config = dict(
    d_model=192,
    n_experts=32,
    experts_per_token=2,
    moe_layers=[0, 1, 2, 3, 4, 5, 6, 7, 8, 9, 10, 11, 12],
    routed_scale=1.0,
    balance_loss=0.000434,
    optimizer='soap_variant',
    lr=0.00286,
    beta2=0.98,
    seq_len=1024,
    steps=5845,
    dataset='wikipedia_en',
)
Below are experts of layer 7 (counted from 0) of a mixture-of-experts language model. Rows are named up (a neuron's input weights, with its number) and show model dimensions 0-191. Each number is 128 + 24 x the weight over its row's rms, rounded and kept within 0 to 255. Numbers have three digits each.
Before each expert's rows: a language model's description of what the expert responds to. This comes from a sample of Wikipedia text that the model never trained on.

# expert 20
Table and list delimiters. Pipe separators between table cells, header divider rows, and hyphens starting list lines, in discographies, election and match tables.
up3:142152091121182089167164098127163161118123145132163132147144132146134132171112168155096144126124126128154119136092117136101176158114145116093132135137117146125162133122163133150118143117145107131173114122180133088078126128121126098118104116112184114130134131134146152125126136143122122137098162133135136101143135151159098149127100111156166155126094125110087099126089100129144125137140129161148135138179104131088145137102144082161097115127083105127113152146132109136165084156147124134127104148082138110145132139156099167073132110112088149120125085158089132177116155122087096132
up4:099105149130130171170106154103102139103142114115180127136127123112130106152129089109143115155155079115157093095176174120100136120191104159081109162147094142160116119142155152142097117111138133152114138159132145151139156140140181128124147125054125156120140130136124123110125142150103140118121146104083123140160133112099100152102123112121140168121106116154146125119123139159134155135163150121123129132116193125111155108102114150082156104171136102105158116144150119131127143159145101073145151160104124141152110123127137116102155123180150143118099129097132110124152100168159100125
up5:082140153103104150135139119154137101139133140141146107128161101104118121125068135157124182127110099131122148145132148109165112122118071139060169171128146070173113140145131137090099128098124171111117143095148155125106108109064111125115136146164120142116140137146126134123117112128088093114174154104132128119127115149101115092155121180121141147089133135110100168107119125144136069115151141158151098122122130116151134118163136155145123157139151121139068138109101119156148123121149116145133116158109145143152121130147151147108126114135164152118109132101114127155075182125149131082
up6:133152110087112115129131103134160123140129150150157138122118139110151071156173153129113105148107103115149160124113135096129159131159134147147141099116178136136119130114122127130118128160083133109136137073140140133113135104118148132119115180143145116117127099140141111085126156148127097092097114140136154115167126134101163145153112152152155104111161135097107169104147131075120095118149123130105152112064104117130076166067176175145127121173134110131143128111117095125149170135110089131158118105191137162096171133108138155141123090108122142117100157119121155132131133122159168135

# expert 3
Clause-ending punctuation. Commas, periods, closing quotes, closing parentheses and table pipes that end a phrase or list item, as in primaries, or "Todd".
up3:154127110118153119132168150098139158100115121151091115121119138177072095112130112127133140136120110149113120129123088157105080107167090150097138103137128094136111108100104109113131136164119159153130129168145152171159137126075108124128150131134177129134147078119132127142095128107172144137162161099154140152089125101135110121078108132122126127176148121154120128130116161114114142132162139173151127136166135156168140047138152157111099060140150125148115174107136134113123155134125124138112127119139110170139140143140121118118113130113153130109142144088144154123161063122110112101
up4:153135134162103117146127116141108143131127084138182136126122135133129124136063109127142114131089133080153139124118131133112136122101122136144128142152124162109134135175099113155106111106150122093121131145146101120150142104117108121097111149127150071106129091117125106093121112157156149131119078127087121147179141132163119120136085136165135131153105169133114108156104148102106129144126132133173147109097120096083110112104140156099166168162167160139151123135116176144152140141109172115149176107092112126165150129123118124102118105167133140110142113173110138124102151066075076116
up5:155141092109090135156123134128108129092138119139116161113079117108039119114112128125123157131187132107182151116117108122115114124112121109092129093154135104132131168105068089122106142119131126103125149104105077136112143162147145104103137073115094157123127134159146144156127161107133142116121135123189147111084153105107138146133056125103114151131102130142071127136122153124115141162125127067133156114147130140133115099163118131128159155136114115143109142120126152099106127109133132105122151138120136090159126134177172097157114089155107097130124127133115166112130094124119132124
up6:120158133162114131139150109113162104109126117129129099077133137164117152102180171108115109147133161076148129119105109131131105089098100141127158122173120113135112135092120126082153155121195107134118109132110159131128163164158116120158183134073117155143132155147129088130142131138107117157091126111120129128126159093113154156115113103141144142124143114116116142098139133114114160152183135096150143185087157153122121133142161056162175118170131137135136158150090121130146087136106158108135107114092135134116141127169122145093136126130113109149132140151101110105163104142130130138

# expert 30
Conjunctions and list separators. Coordinating and, or, & and separators such as semicolons, slashes, and line-initial dashes that join list items or infobox entries.
up2:128133147112165080114126184118133140110120109109150088120188062121116101138129124148128102133113127100092103141148164134122117113091145139104114150153147128129175163110120120128141185147157111148145129140105144130090109117173133127105128137172122133182096145158150146145112112105120054125172146153118121111131160133104081125142132139149152128182093162138200119128137150167143106148122121088126166119138152117163106108096138128138136133123139140163126142177109116140114103131134097115123132152130140141133175110159153153114115131137147116128116085128105126084134094106105130138
up3:130141119109133121165155129156103113108125141135121091133091116118133102119138135098151098105120133134107146102127159126149104085141139135143090148150160077125110102145088129112160114104116144140089138136120127080164145142115106138134068096109099120170139105144082130166170149128105108123125076117128133095127141167075147111130156089136119121150126139092104148138116123122113136115147129124125131144114065104089125128166130159133138102108124107126173142136060165135196150155087124124152071129135117105118141107154132148117176120157095115106130126144105157158127083099106122130
up4:109152098138155113179102095136134116139156103113153102132132133129092158130176153100180146130157104144136131136116112133106137150123111128091085121140155128144165126142128102090165151120111137131125158140149093151115165112107132135102157135131130136153121134121146173116118138103143093119087166154117124135153130128115110158124126115109138091136137120138166098139119119091105104143114091097127124089135135117145108148108123163146113147149121107131087132110119130127120138126117135144140169162110149178124150202129146170198137101065143166176086168130113142145121097098146077078
up5:130123110136116106180087140102124146136141112091153144122124160109125185152113132115152108105164121151160098106116128133116104100107175116096097116110128162177143091094129148166130111144112127154068130124132123127154110163154098100108059117134143136118146143133123142111176131129103138129095075110102126154112125107137120171151074107152114111092106111129152119109095115092127123130143140150166120168123120129123108095109119138093076140128145151131142133135087148121105144175096117098152159120168162155151132107164157135141121163139147136073153123125127150149115114127162133088

# expert 4
Sentence-ending punctuation. Periods, closing parentheses and quote-period combinations ending sentences or list items, such as 1935. or (any race), plus some line breaks.
up1:145083120143135155124133131110112157166128148120155158082159106086144103137116115122146139139127146107129131112118149165148134160128108128105106143142126117121113134126134130155117163138117147070100136133150135143163075139119087082111139081127138122118117124115092115149102137126163124123137154159137088146102128103168131146123104115147117184147138110158080090178113149097113176136117128119117107164079147086115141136115130160132163072134092140144117120110128157109123093130104105088126106128150111127139179084130146126143105141160101143176120137131195100126080107135155087126
up2:147073101174124143156113078105141090121135071125131104101107112163098146140130135100143156122150144096122123117125146090167104122122062100128094143151125082096146134122155135104122143103122134124106094101126131142146129081167133101084091129141137097162081161140118115145130124122113135081114138098136115100085093113097114140098130141154111146118155151123086145160143138093166118132108116162128110114154119122148100095145133121148130103154104102107131123105128126110098164130113107137129121153142128119171104113126106161100100136130144168135112132139190208134118126128140160125
up3:112138137101111103106167132136189135161120094137149092137143122105132132134175163109107107179113091088118123108158129111122101167145100093158169136140173176093137125105125110119151118116087118136148150102133100123163103141162144111125175128148119122145154160115173156130145112133159132086149150146122134134163132131147129149124128103166135150149150131105110090163122164088133143134150142136097129123146112098081097118129134126148102167162145111118110182112137080104149125139139152138122139130128095154126112182120198171163154134102141136147115139114093102100128119126097126114
up4:145118122134142130117127118146082089090108109153135128123109113168130146162116131105164111092107140096117197118121101150102134163177132138107112143097129104135101133137139114200099110107149078125145122131143153127081138160120168139110120110122155115110111175165154127143132122152140142115111121137083083136126129110158094149169119100149099178107125118115134089137176121127098177119121131124110141099102099151144091141140125170126167065073121127112103130120172114143131138136098125128146148155124127133164142150117084112083141146130097077119107132143145112145118122133134137116

# expert 24
Function words and adverbs. Auxiliaries, pronouns, relatives and sentence adverbs in running prose, such as was, that, it, also, however, not.
up5:147120087140170171149119153157119168138126138166194124107118134101114088113169116113143155163133120118138094106117128087138122108124119105159146139162095106142132120145129184132098120153128132139105150109110067134117107127122085127117130119139115150122139114154141076130119138121163148104134172115131141124175123082111150149125151148139154135124127118143143123114136106157147072103156169087131101138158120128083140166160161112111139153108080162100162115104168120098137115112176085083124120162151102146167127144117143114104126091113161151146157092103152130118138135125129118126
up6:103137116125152134103081114133093143117130155086098138143135183116138141117143118133160144137153085087175133186112135118139153089123124119126161139092137169105103100142108139121133115119139103107129113122164149149095132163123129139118103127091127111126117136114150131105190116167099148152158121123102129116159075132126124126120151167136131067122108155102113115145130165133117117134110139101144129096113127094144113120121154134143154137168128127143131122096094147109167108137091080114197125159117153130139151161125149127120138128114145198082103152144175148062110121132135099131
up7:117087080124150173124127156114141181140144089148140099132119111111129117130140119148141127103122154084154096133146120141121119130120123115126106127118105125130146116141067154111111138095123120131158111144135070137132163113126129168123121158130157127145160156126120117105099136141150196150135151091109146102106158124099135107127096084099117143157153123120131133114161132143153128153136137125123112127097102126129147116159071097146184157167051135100153133135134109134082122080108084154136137126107096122143113127141120120146147165114135147105086092144177102153169178149107140140
up8:164155137118107141134118131114135121119147111137161161113125156065156116131125153127109111127135160146156114170090141135167110138158111096084128114185113110131178135111113098156148090117124114144097111132150161129161124127147133134102117103125056141158168120118142158121139093121161102142096123142130121128131150147095125075120154138167138137094166148137160123114135168127144133113152128113070175139121141121111138113132116097149126113131135085118080184083183122152113108108130124111082109123133141126148132132102181098179150080122138149132142163131133126113123106137120125097

# expert 6
Digits and month names. Single digits inside years, scores and codes, plus full month names, and mid-word syllable pieces in proper names such as Tu-ne-In, Sy-rac-use.
up2:140111119127125142129093095107121142136120132110157146130149130125118120113127118148161125095189126092151104142136109152126089126124149117116116159162099119141166109179127088073122141133113088100107100131152087140075154126172140089068157121165154124157123115154133150150171124106131150161114146114103097122155130118104104144085116133082136122110159130129113105147149093109151171120129100147181148163147106096133137121108143147139120135099145159109085126146105094119149108107106121151153121138146115173145158125129078116156140122088126160103064101108112132144154142141118094150
up3:138164139151085139114124149106131090152139114106178101144113122163171142133138135141151120153143120084127133143092099102191139098116109136111123126144105128179115111167141107143120122121080136118112136146214163146107151107138155115141111129130109122149115146061145119115132101076152103165095125153102123100143145070123148174150123105094107105111067149128147113124130102144156073126138094122096100120153134130095131096126114106124115133136092132152100127095138123149137126161108082119122165150135125092147131116127132146144117129137125115160149127160110173112127102108140144117
up4:136154077080108134106112146166103137136119106148111128117111111095057148124138100139143094110114154141145137117118144151142132094131123126111152163138163094173168088172154114129121131143117119144138164106097133140177129129122150115129145105110100164108156130089130127090109147112159157148147127082116105113118170103127100126112100130121132133117187117139138069160126154126145122120099146163102130142094149144149116125166167146119109169110149151132148093166104131119134122109148123164104155097094123114134143061104119172143141145088130133138107146103130100151106147079093137119
up5:105118131152143103158122108121086110110111107108180102120151142095063112125133155182115152151116147140134132130108139127121118138166115147126149089115133127074105145100136109087115127095134107137085110117120102097105137155123126142127120108145091115111155127129096171171164164137110139148127092157133126101117128127122154111095157187097130126118152116124128146124171122139121090109139155152134105163146154104120145111107162124125139075113133119188152126120140166146096089130095124111108134118148077139132154057141131100117093117175120147109151180090157136133153137105122118145

# expert 23
Mid-word consonant pieces. Inner word fragments inside longer common words, such as auto-m-ation, transme-mb-rane, decap-it-ating, Cor-r-ections.
up4:117150108123143128061154104113085125164110146152104097124094127096128145125141135123129143118113168126140141131126140156103142102166116086123150111089098101130153152127148107109103116065098151137139116142104158126164082144150112110138152126089123111145120093094120149142143162115138112125146149101098164131112116149104134131094130158157116159147157156121110136107104150151112123129114110163150129152098111115116153162149100089127128104186115155113144158147148134116138136139095119152114117113065086145133123139109107134180133125173121152109142133068084124192186121106117133143
up5:121142118129158132149107141132125152132111090141142111072141101116125149162081170074153150165118204153117127126103126189131109133158099125150139095127152143124163147091144133132138120134141135133114106104106108117099103149144126128155143129112099108151131082074118131076167147133117116066126117090134126141098123121173171115108174152188118131167108109094121122150107135133138130144137099130129144143148154093094109160148140138134107106153100122079143149127141128108130136104114103111111140141121143139080128155112132098149097106136134124088140168070118137108114120092131117125
up6:125149113146109105122102105130122118111137094127111172140153136177114107157181183118160154118140127134100123136160094120114092103153118129101195187140114122096134093129091144162107140137103121097113141125121159095129134127109098130143126129136123124145101110149146075120139122123114151156111086127167114140114163141114144146136173104126117144098113116151151106127132147087157113150125132105161171134112120186111161151127131120122145121152147094160105143104159107169098135127137144058116136143103131195114137107131120100130148171103147134108144140082077110116113122143152096123
up7:143127107080111127131137107134136136102136119125098136119134161132181037163133144126153115079110162079110114109134090125127121149125139152097112115120133108130127123218124074125133135101138142105161142116090132166140110108146142104123122112165115109124131160155103100123120107201101157091096160130147117133106115130136113115135132139127108131150111112090139125118111124114123115116099101103090105110121094125117115088122142143095091181126111137156149112119098113137127081184114124136151093122125133093140117148146139101115143137129161168086091116129131103130168128086119130144

# expert 18
Possessives and section headings. Possessive pronouns his, her, their, its after verbs like made or assumed, plus == heading markers, heading words and following line breaks.
up13:116141090139162122160120093107106133142118133124108142130166171134125163119130149133130115123100120116137102112136140175125125147144173154118108095154123112121093134131105111150095168119110150133168136135090130120159144122168137106128092147114129129103087141137112141127135090135140137174125095115103070154109118122090133151139133062094080129092113113128105117133141148157131108141087143112099115107101114103162148090121115129148140110099096108122102115144116074098097161149098098111134182139102119146110161089115128143114171119084110126172157149126118142148111091128086120061
up14:111104142155151128156137137145100129114117142130134090119141102117113118129126189127140150119130093125108101130162163128146152133119149153115130104220126168133155108132134153119139119141119115081067142088125112117105138109124139147159088189142181100150167099122088123099172097127114120098108124094100168142128133116108132108144164080109101126100087096122164154144131102156159140141135137142115135105150084142134140110149178136147091123132140137113128152152136138124120136159142137122143134130141147126124120090179126150119122179127136168147108152088139125121141108131071151156
up15:108157119149107159107122140134111121112158112158129090119151121134101140162063124161119099102133106153125132085107128137098116097125149108162150149156167142105116166114114178134103132149138128127114093177148128171115163130121094132098161095098106088133115202126091152150127113079143156121137124094120145147181132118151141149141128123109143118114148141111121123135112140122142181127134091163119119111126123109139098093157142134126143130185128115125149127148137113128136161116117152144122106134143130075147170076162155078083111092137134138116141118118137106155131132090087174106
up16:096115161118143138122134129132165123130138150103152131129116117148116101155119174140121154074123114129126101135108078135190154140130159165142114123172094156120141098139087151127125122159118091174165145171129148112115125126141089119132107107152117154131162155171130141101133109118110110175102124176119120156141123136150113128122147091095155169129126118133145083099117134094145122122139132150144122115095101067171130097148159146136134184104075139160092124134129127101107129116074113098129141071135146119122094105149101161142159111104140118127133143139117146104100074151125135136

# expert 5
Latin prefix pieces. Word-initial prefix pieces like re, con, de, ex, pre, dis, often split mid-word as in re-con-ciled or ex-pired.
up0:097125097117147135131148105092119113109123116150124149137155136125150088118090160165127088133101159089140091154117169093125108149086126118107122131108120120144118102107130082116158143110105109098144124145120134086125076113147146147163098145102166092102126128159126107157156130096127136156141119135102091104108158136144170157125160116118156145174126125143141111116136130103157125119118128124119124123120122118151145087145174126120111127152123227094107146104142138100130128140111126158126111146169146130129094125097090164113149098166111170105130141075142164161088094124167103134
up1:128165114144081112115157113133108186156098143103110110171113098134086081095111139185145147109180127122101124134145134114110140115110098143135153122156109126136064133116147110114137117105110124111144155110154152145129133095126154158132133132149147130131182142087109127122115101091122109130128098118157129104154166139168153113119092113097077115093166143130192154118057107157101161161111090153114138121104156109145105092122138110133175145155128157138137125160110139129150127123147104137150136113166147119117118133113139106109109096120129124138075094170137148125143118126152129120
up2:158133128141117126120141160136116130115133079113081145143146105147103084135107151087153106139119095105156104087142130159138121123136106145140113132186132156129082124120186130122115161111120147120117166137156116130070115113124095106158138127133116130128146118088170142142151103137108113141075113128126098149074103114126135146109111101167111162135145141179157133116134120125118120065148191101130115169142190136132112086096162154169129153113123121112177117105158135102175131102135130133098115113133112152138117156147126121124121141128145131155148088124153116129107120065134134142
up3:099106116131109156131134174121083101073129120123081153070141147156128131151098119128153171140141157149143162118135121100121129116120116138161100149168094158146127157125202121118139102085104149089149098130114134106090118153134109130137149118097096105092167161164110168079136151160114105159150119115116093160109173166111160116123124142128157147152145148153154122137134169136153140142092097140151136165094135145124111125122135134114116126109133144096127129177159110157110150142109162154124109098123170082166132095134149135138094127132108134104108109136129119114121139168113133144

# expert 7
Prepositions before noun phrases. Prepositions such as of, in, from, to, between, between a noun or verb and its object, as in domain of, belonged to.
up1:113177098090135101107143170115110141116125111092127106126151140137107149141130147136139091129126151130141173111107128125150111144156142149114086127098151128085097199149131155160107114169105145185134108101177127144099126122139111120108123152148093166126146145116145111142131107094145160121113105126124119109115087117127171119085147145121164172091132122104141152139124170152142145133140117089142135147120101168136148153137119120151100145133135159144163136135111134150122141122117124174130081104120139109182094174161082134140106100108139126110092086136112070168159107110141136153
up2:094136126214135131111143157072128154090149138175155116127141128115121163117153111167141107098122158151113125114186131115175141170169142112091136122164151151133141084130104181143138118155110115117095148114123128114097161142098137125130068122111107132128107146117144097110142116135088112149163119131177123145104114164112121082122119119103125160091123157152141132144113165126133086086137122083121150105103169109108156137116125117081132121146118124141155151166121111096150137122128148170108136139094144128124109088130154124145145092133108138158108152141122138099141119158150104143
up3:137136094137114129130144145145143153149141114116104125114158146112111136126142170145090136115112128111077120108137138129141123110143158105111149131121112172164133116152148198132120109097118135124121195161134157145141091138166133113091145160213110128135127141136113121102112126127122114130107138150148120125121117091128117116101139130176121174145131074153148140134123121171165105123165075142127072146127086142085103139100142137123085126094123133153103105150123165124146181112138122148163154155128124145143148097110118116078125119169128140116167143149084079143139145114114096106
up4:146119140135122128121126129115111137118129136131108073126149124126112151180140115172086097115120102137124125150141124173151126153103106126133129132164099133122124132140155105103072129160152125115139136161134122103095145110146078119181078141057149150139125143130167105114116140154138102101105124130124138134103116145114121108117142139112175207119154114143160118167113120134123107136105159102121134106157169159138113137108083123105152142112132156120128122110161112151128169105123117125111061162109145106110092134104115172094129176126135139110163137121071141080172137135123093115

# expert 29
Verbs after subjects. Main verbs and prepositions following a subject or relative who, like brought, scored, lost, received, with, in narrative sentences.
up14:139144113103111123092143135121124113126081139096145077167154156113142136100140099063120125098124149142101131117098107136101128088128145083146152117128138106128138148143134119118155131173132140165099179151152137173125141093111135165124125125144097116120146158161174103158090132115162077149079157080072126085131161108139122130120159117095109188103072116151114154142114113093122118093129147128121134115128172124148122178127113120159141140147127145146161149145134096119158142131127079112133140151124119104124126139109134081121122119123127112140134128122179156120118107103174138133
up15:137130096110102095130089116132098147110142136129100132104149105159184111123092136148129147097116124140121119121119114115162140105114104141119144125166131101139097084108154145056066100161108147150109130141110111157136100127092136162119167115168126164093074109142146132107149154150152116113121116148181110102107118174120131112118157119138140158107121094142139159135085117090149115138092157131087111091132135155113115150180099151157130136112123134170106064135120169106116129110138118106134162104109145149124094139142100126159109132134132174085142150123123148138131135142125089101
up16:142129102137114108103114117158068141107173149107123127152098142124149129088148170136183133131104146174108180126106104073131131096130155164131107132123120130144108109109135149134114132153114134117148102106122158157103113146146127123118096141117103108134073154132070161152111095131159123090135152104110094101129121148143168126102108141113092115146131121146085107108117124093175118118127134137139121090065139139128127119142148111167101129131100125140103151122163099157140105159131075114128102147159118151115146133158185115146151143110145157141126099126139121126128112077147145055
up17:131144107106148157127144136101109142093129127053148079160082176141153128109126156126129136153123134121140098154132153157144155116071124114134099118144113128091119078169143126137081155172105135136134106138075136099146129110076147148106111150099119131095084121129150155158120117169133119131135146138122117104127141095078111094115140123098132095179161167108165107121141129169182110177106154099147131132114149113165099128135148113121124118139112124116144107115093159114088138116113122127138126085132154094150098108139124149128147112142141104147080153127106127143145132085139128117

# expert 17
Year final digits. Last digits of years and other numbers, like 199-0 or 18-6-5, plus words such as century, York, States.
up6:161105124114174148142094123102122168129183117151103136072123153109151124111101137167153113126117125129120047117130087105111125115126137125130115154099118117122091163130127131111073132123151155141177119180126125146110148131137122118097104172134133135149127164102100140158147120137136161115097158107153155117160143128172120102153121117117166133104137085116122098148148158079131150125136134127153153120174115125142169097137102154142128132146146143131147132102069164118113076162098111163123150109113144141137109127056120165134117114134131128171157112127105150154136162111130113130
up7:103166138111090102152126120101117153136130111177107136111111135154082123092098149120132117116148143156114136110123135104109184125114134140157157133120077105162136109132138121175122149180154108166127107137121132093108136091085113143086082125124163124114135130082115169147146127142122091141132123137154138166070133129152095129169134130173124126126126107142110136153121108116092104137108174152125105089153069137106091173122114108111125100165177125125121126111140128143133102148140136121129111137146134170142166172124155169111156153132135129133093151171137128178118122113170139115
up8:133146120116166102122107161127083109130109098138128126151113137112140127104131117109195135141061128147181078107131100133162123141121137119149165138113104171162139141124143150108118100109120134081122127111106100127147133090137101147096110122142098115087082160118126133087123076096139110155085145086114126074168139183134086111136107137122110157147153142109144105120191094143102151154156141137130089147138136102115126100130148166093113167129110109118096121127120141116121146121105111114122075113124148127096123158142129104155132102120097119138120131087090153111144124141148132097
up9:102124101149143078143085148130117082140159136139116062128126127142174145152143162111141117145074145155126093090085140119104125108107118149105126161161129109111159139131126168152105133129164140129090105109131119106157132133118052153109096109119142135174149139112143064171137136128131117101142128141144125111109140130127141114139155115138121077126157133095117097082121118136120120123112138122124154172110133147077183093126106163137125176140153146144095083162121124120128140114094117097124115112140147109112099135144126126130175161080161096126147098137148142119116133105120142160

# expert 12
Word-initial lowercase pieces. First fragments of lowercase words split into several tokens, such as s-table, ba-ffling, ven-tricular, plus single math variables like u, k.
up2:166100131163120151129109228103161090108146146132145119121159166136120079133121137122119135110150123146095174113166093083148118132068179125099149160092109101132174129108116124151116136127129143142145184101118111150183132095104137113079146138134132174099102129148145122117128115115163147108119131133110122119137130124117152142153105147125148148134129114095143157119169121107136137107113125150075166138157118106138124164116131129160123156087144154088114151130097149141120128104116131138129093130136158122111098140148134156128102077141117137068104100125116131125110103121118149108
up3:122097160149118112117139158133107151088141084129132081133183111088084099071110148128126134136094158142154125136154124092136143099107133099132131140134090148136111149158194113096126103162160127107141129075167156112171126106139144143145091128149170124146115113115136108136109132094117157134171112139078151082117133148087091084131130113096104178116171138144114109122119130114142091140119117098101136156121123125173146115148124147184134106129125152135106130119121111146139114148126074158128111147135124132162162137128127110082144155114166149128097136108135121137109087131123152112
up4:121167146177140114135145173130125142127104142136128123127087116139111101076149161130126115128120141076139084127133128123126124123098120135137110152144173154095094108064180135118132124116153140133120104129122137139122139124110115173127148127108110159086158122150140133110153131144178124174110157175155174139112148175160132142094129124137124133065133138155143119116135090093130116172096065137155105105108105151091125116134135125106120115150114093109111110155124177107132123134130127107089127146117127135107132163133149087103129123083116107105144130192162086130094134138126092107
up5:108143107160179140084106143131147118115120104122173160143164123132117135102152152146134147126103123120114129133098150124152142130111199072197120165136130189148125103136128089116133110102098149170140174171162138084140101179135122138109124130150106169139180098134104098156122126131118096115148131164097130078154143122116130158129134171105133153133129141150104102150132134116120142173122118110091157164158144122134116122160144112156136125152175164129097114132150127111147122116104111132149138108152110151145166121149146153119089134141156117095137101133126116113161116101113161111

# expert 14
Numeric table cells. Spaces, pipes and digits inside dense statistics tables with numbers, percentages, dashes and ± signs, such as vote shares or goal tallies.
up3:096161152137141133127155157163142127161116163110153174125152109142160147130088152135108145135098142138122143165145126117106102165157062061082110109119108120103110124139126154182123117117122122157155132126155103135126112141117155081115109060105136139106111128141085096178141135128128106152161097120105136132129139136108094131097125097138158115140147148187125091093149174175145146108162112122124096169134160117120158097158132135143142137115171114141193109122134097130103158106103119105130147148110157128115131163115120111104125136096131162127131142147122126120095114098118129124
up4:133101138111140113145119098099157122143161129102110126104107155145122140086151147148107129133108153127115123062137129115146126119108110139129136173168112108133108163102120171076112098109102178148110098171141151099175128129083112096103137144162126094136149128074158127146132142170097123140129102090093156132156112107161123095149115151162132114159129130125136121121125122144101167162111119134126081145141144092109178139143138150140069158133088156136123113124153133168107120103133155100149132116083135164179086130131145147157154118150163116158111108110123130125116117121172163142
up5:165163130138113137099154158160124137126119164159123125117158113149145166123113140161118133129138129171132133144150127157111105106095104076153075133135167083144160097103159106123117106117108121151111110131124155172144173175137104110130156135136131123119116114136116134137127097160145132066117084115166166177148113147126079115134145131116140084115133126140134108091138114128107167126124124164136099114145117107092136129160112148159125125132115096153170128110123138106108118100113112095109151126079113119091157125117176148106113143153121117150026134123139152142122130171112122098
up6:104129122116135159101129134144164132126139106116138151131097127164101145086157115157136128137092120126115098118126106122137120154154123140177160125111109134166186148132126104151130146117126100142141138117113124098104155145158146122114114148134150141115100159125074144111084156131147164081126145159100135103131167147110124120143123117132137100142135129152098181099157157105137122124141157133124116124138094115204086171146123167107129111135157165126179137103117134156126105140107098131131099143154146158094134103140114142103088123131105070181115198116146067144170122145131128154